From a checkpoint of a small mixture-of-experts model trained on Wikipedia.
Experts: 128 SwiGLU neurons an expert, 2 picks a token.
Training: a variant of Muon for the experts, 844M tokens, 6629 steps.
Below are experts of layer 10 (counted from 0) of a mixture-of-experts language model. Rows are named router (the router's row for the expert), gate (a neuron's input weights, with its number), up (a neuron's input weights, with its number) and show model dimensions 0-127. Each number is 500 + 25 x the weight over its row's rms, rounded and kept within 0 to 999. Numbers have three digits each.
Before each expert's rows: "comes after" lists some tokens at least twice as common just before its tokens as in all text; "mostly gets" lists some tokens that are sent to it at least half of the time. This comes from a sample of Wikipedia text that the model never trained on. Tokens count by the router's weight.

# expert 11
comes after: "0", "3", "4", "5", "6", "7"
mostly gets: "°", " USA", "}", " MF", " kg", " FC"
router:503523505460505532514489488513508462473522465503493486451503530496497512469448497492515478490449488464492512548501512512499507553532463477497463520563472536491451562507552474493495513509515498521534520508550508524455487505496497512521463496479507501508484469514447504520534505489520493531527493525534503509529523485506506525462494516485516507486476531531498526462504459468473519512486
gate0:502511464471531508496464528487533505506534485516506475460483517503488454496469477496515496473438485478484516520490517523525512534539511474460485528538505511487498549490477531524542507511538511523502475499483503508516447515493495502522514486492541541481504487532493493481500520510527512532487525543492520474517516492503507468501482471490422530537460470517498489526552564468519502505487
up0:476531440498533485512511504506445505508508505511497534503451475506543520554512489517559476489445507518489525485495500500474503493486514531456495486512508477489500462501508483472521505465485506483485511526500502550511515523534482531510503464536506521530499442554501517495457526490527496477538510501489488483490503503499527495465549495534452463527499477506444487495542533482514522509506

# expert 7
comes after: "1", "0", "9", "2", "8", " "
mostly gets: "9", "8", "7", " century", "0", "6"
router:501501490463500474485458481499518471487509491454514509503510531483517502486490470507521451478493513495460503555505502501487509551484519448523493487509471542481500548490545504567526482527529487481532484534504513492469457444505498482520497505512507486488468477531506522497527489537528484482534509495521497466515529504533532513501531504450534489516518536502496542481484527456489451469481
gate1:521489487517474492559508497502484505520499488532562544519488486488497432516531499532511489503465488521495511501493521487542525478525515460473511568514478517507512495521532465532519506502504501491489499503488525516541506501485499510531495491518577533472482512506475467519491516486513481507535488467490485483474526504472515512524513540535479456502507469491511519491497528528520506412464
up1:473485494515487520487477508477502508470514497566498501503551478458535525497489553521477500490485521485515548467467509511496485522516529497465517473493517535496567513527491540482536504479545475519506496500494476470471496533488505540517468469494500489490497481521521527512442523533491484571482482483507498510532504535493498513494480517494530482527513509506539467509484458488554461522514

# expert 4
comes after: ".", ",", ")", "==", " ==", "==="
mostly gets: " which", " ==", " ===", " when", " where", " while"
router:509480492512492524490507527520513502501516443507506484483510501520533507497496465482508476477506468515496486516499462486502501516492515494531496510554496513516483508500528502538522521474523489508486482555528464506505471473474563559509494484501507458488477501527427476502504503527556500481506474504513486534513541459545489568506556486445515532496507503490476503511481502517468448479498
gate11:515493532478473514475462524533541492556489505511496495437482540520472507515501488452476520510510492502481484475506517520502520505505497487466497503487522479499542509507501500468488482463530484485460517498533502487501496459493565546500499431518472472513479465480452495496501476506486530530465488468503480493528508447512519524499492481469458515512474521486509527468523525447477503487549
up11:493486495520476498477464490490521519476517536521498513497472485532515502532523521520526498474499518432516509438521524539516509520522522482496473504517503464459483514483536483476461486525493477509510503448453492503455518549499525531520479482517472478483450567531532493532487506537524492482472492517498492499469488483482518472487465505508508477494501433485494513450515490482511511545500

# expert 13
comes after: "\n", "-", " (", "==", " \"", " ="
mostly gets: " \"", " km", "^{", " b", "″", " h"
router:498490495488494514483523470531531469471542469501464491469545537491529486455513461482495484499464478490483493529458493500469519508501469473517518520529519482513515526500494486525523510538535525487515504524525504470421484469519523538514490486466484528502520523551432493532510529563528489486514513521483500524560517501504532510506498531509506494501507500536472489512488478471479464498514
gate1:515506533505491475506495528529466500467493495479530479478498511508530542438522485484508465476504494484515497488530444479481482508486470457453481492496520504497513484491534473516504486518487463473526512493499488515479526436497523512461496481464510483502486518544506537519519506453498477524544509504499503535556534510525497545473471477494538522486456487507537444473517517482449506521498
up1:485475512491467487548509475514520478499536457503502507504477528503545466542441465502452491484498498504509543454539500478504490514519434524456471500483488478511476514525521480488474486504527464525498514500462527494488515522492541508468485451482482475473504480493505509499491498495469456501523484528500531536528523507494549499475469475427479517514463482507483487509475517502483536495491

# expert 3
comes after: "\n", " |", "-", "|", ")", "=="
mostly gets: "|", " List", " •", " ·", " Location", " Total"
router:502484499474511497465514501482523507495552488516499489467482491522523484490477499482558484509483494485488493540519484473469526509539510441497515531540493538509544536497559527553480487480513549524511482494519481486481477503498480527552447520518507512511482472547486499515500437519541529507548494526468464493501507499506467520492503539496523473508456484524523546511503493494503477491507
gate11:474487460501527493479468475473546514506550507489542463503494483477489509488500508426488506482497510471521472460523453506520510497511504541500480523497524485469556505463502490484450548487480525516520519496519508488482489542509465512493478477494462526455451509518500445508511518528560535511484492512543496503482492487472519489487527500500521533514507511521475538460509474497476486527515
up11:535423519498454523521541536496489512505496525498522519484498546487481473468497450524473525508490508510521496533453482486540451474517469509508513451507495481484527537541533464532534513514525471518518490501552511501521477504508520509530487505487487492495505508485485480464515514503451514554486519496476473502496453502506494464490513506450481475492485526502520458483510524503535482470480

# expert 8
comes after: " ", " |", "1", "2", "|", " ("
mostly gets: " ", " September", " January", " April", " February", " November"
router:497461476472501505470499513496511513477516508499490512494543502545538486507495489474504500487416472480475458523507483469447509524500459500496531529468485507508475515489553492504473498474507538513554524513505506509476501476501506539511499489491548491506467496520469499531500466497530495464512491514512488547489523490526478504507528457502532494515545532513416524464504493494491470488455
gate1:532515472503506472518507510485502486512502501538469539492489475496529488484503524486480471491525547462513510475528489501464484503551491559504496478511468530479453516523496513487498503489475472511484503492482484485551471471490499505560506498464553509526484524553478479496466500491512440455512461536511527503518486513541491522484549460487508498470488510499472529472446504458472498517500
up1:521471482525502507460499524494548505485511500492474495506506495497500533494516459492475507442500490524480461498486497482507526495499499482507549466508505480496507477451509520523511487505494535518459509496521526528537493539493508502500456480489503527486538487448529514523495479476491544531543517536545536510522499478510483542555435561516555453489502522529489501493474499514530485520512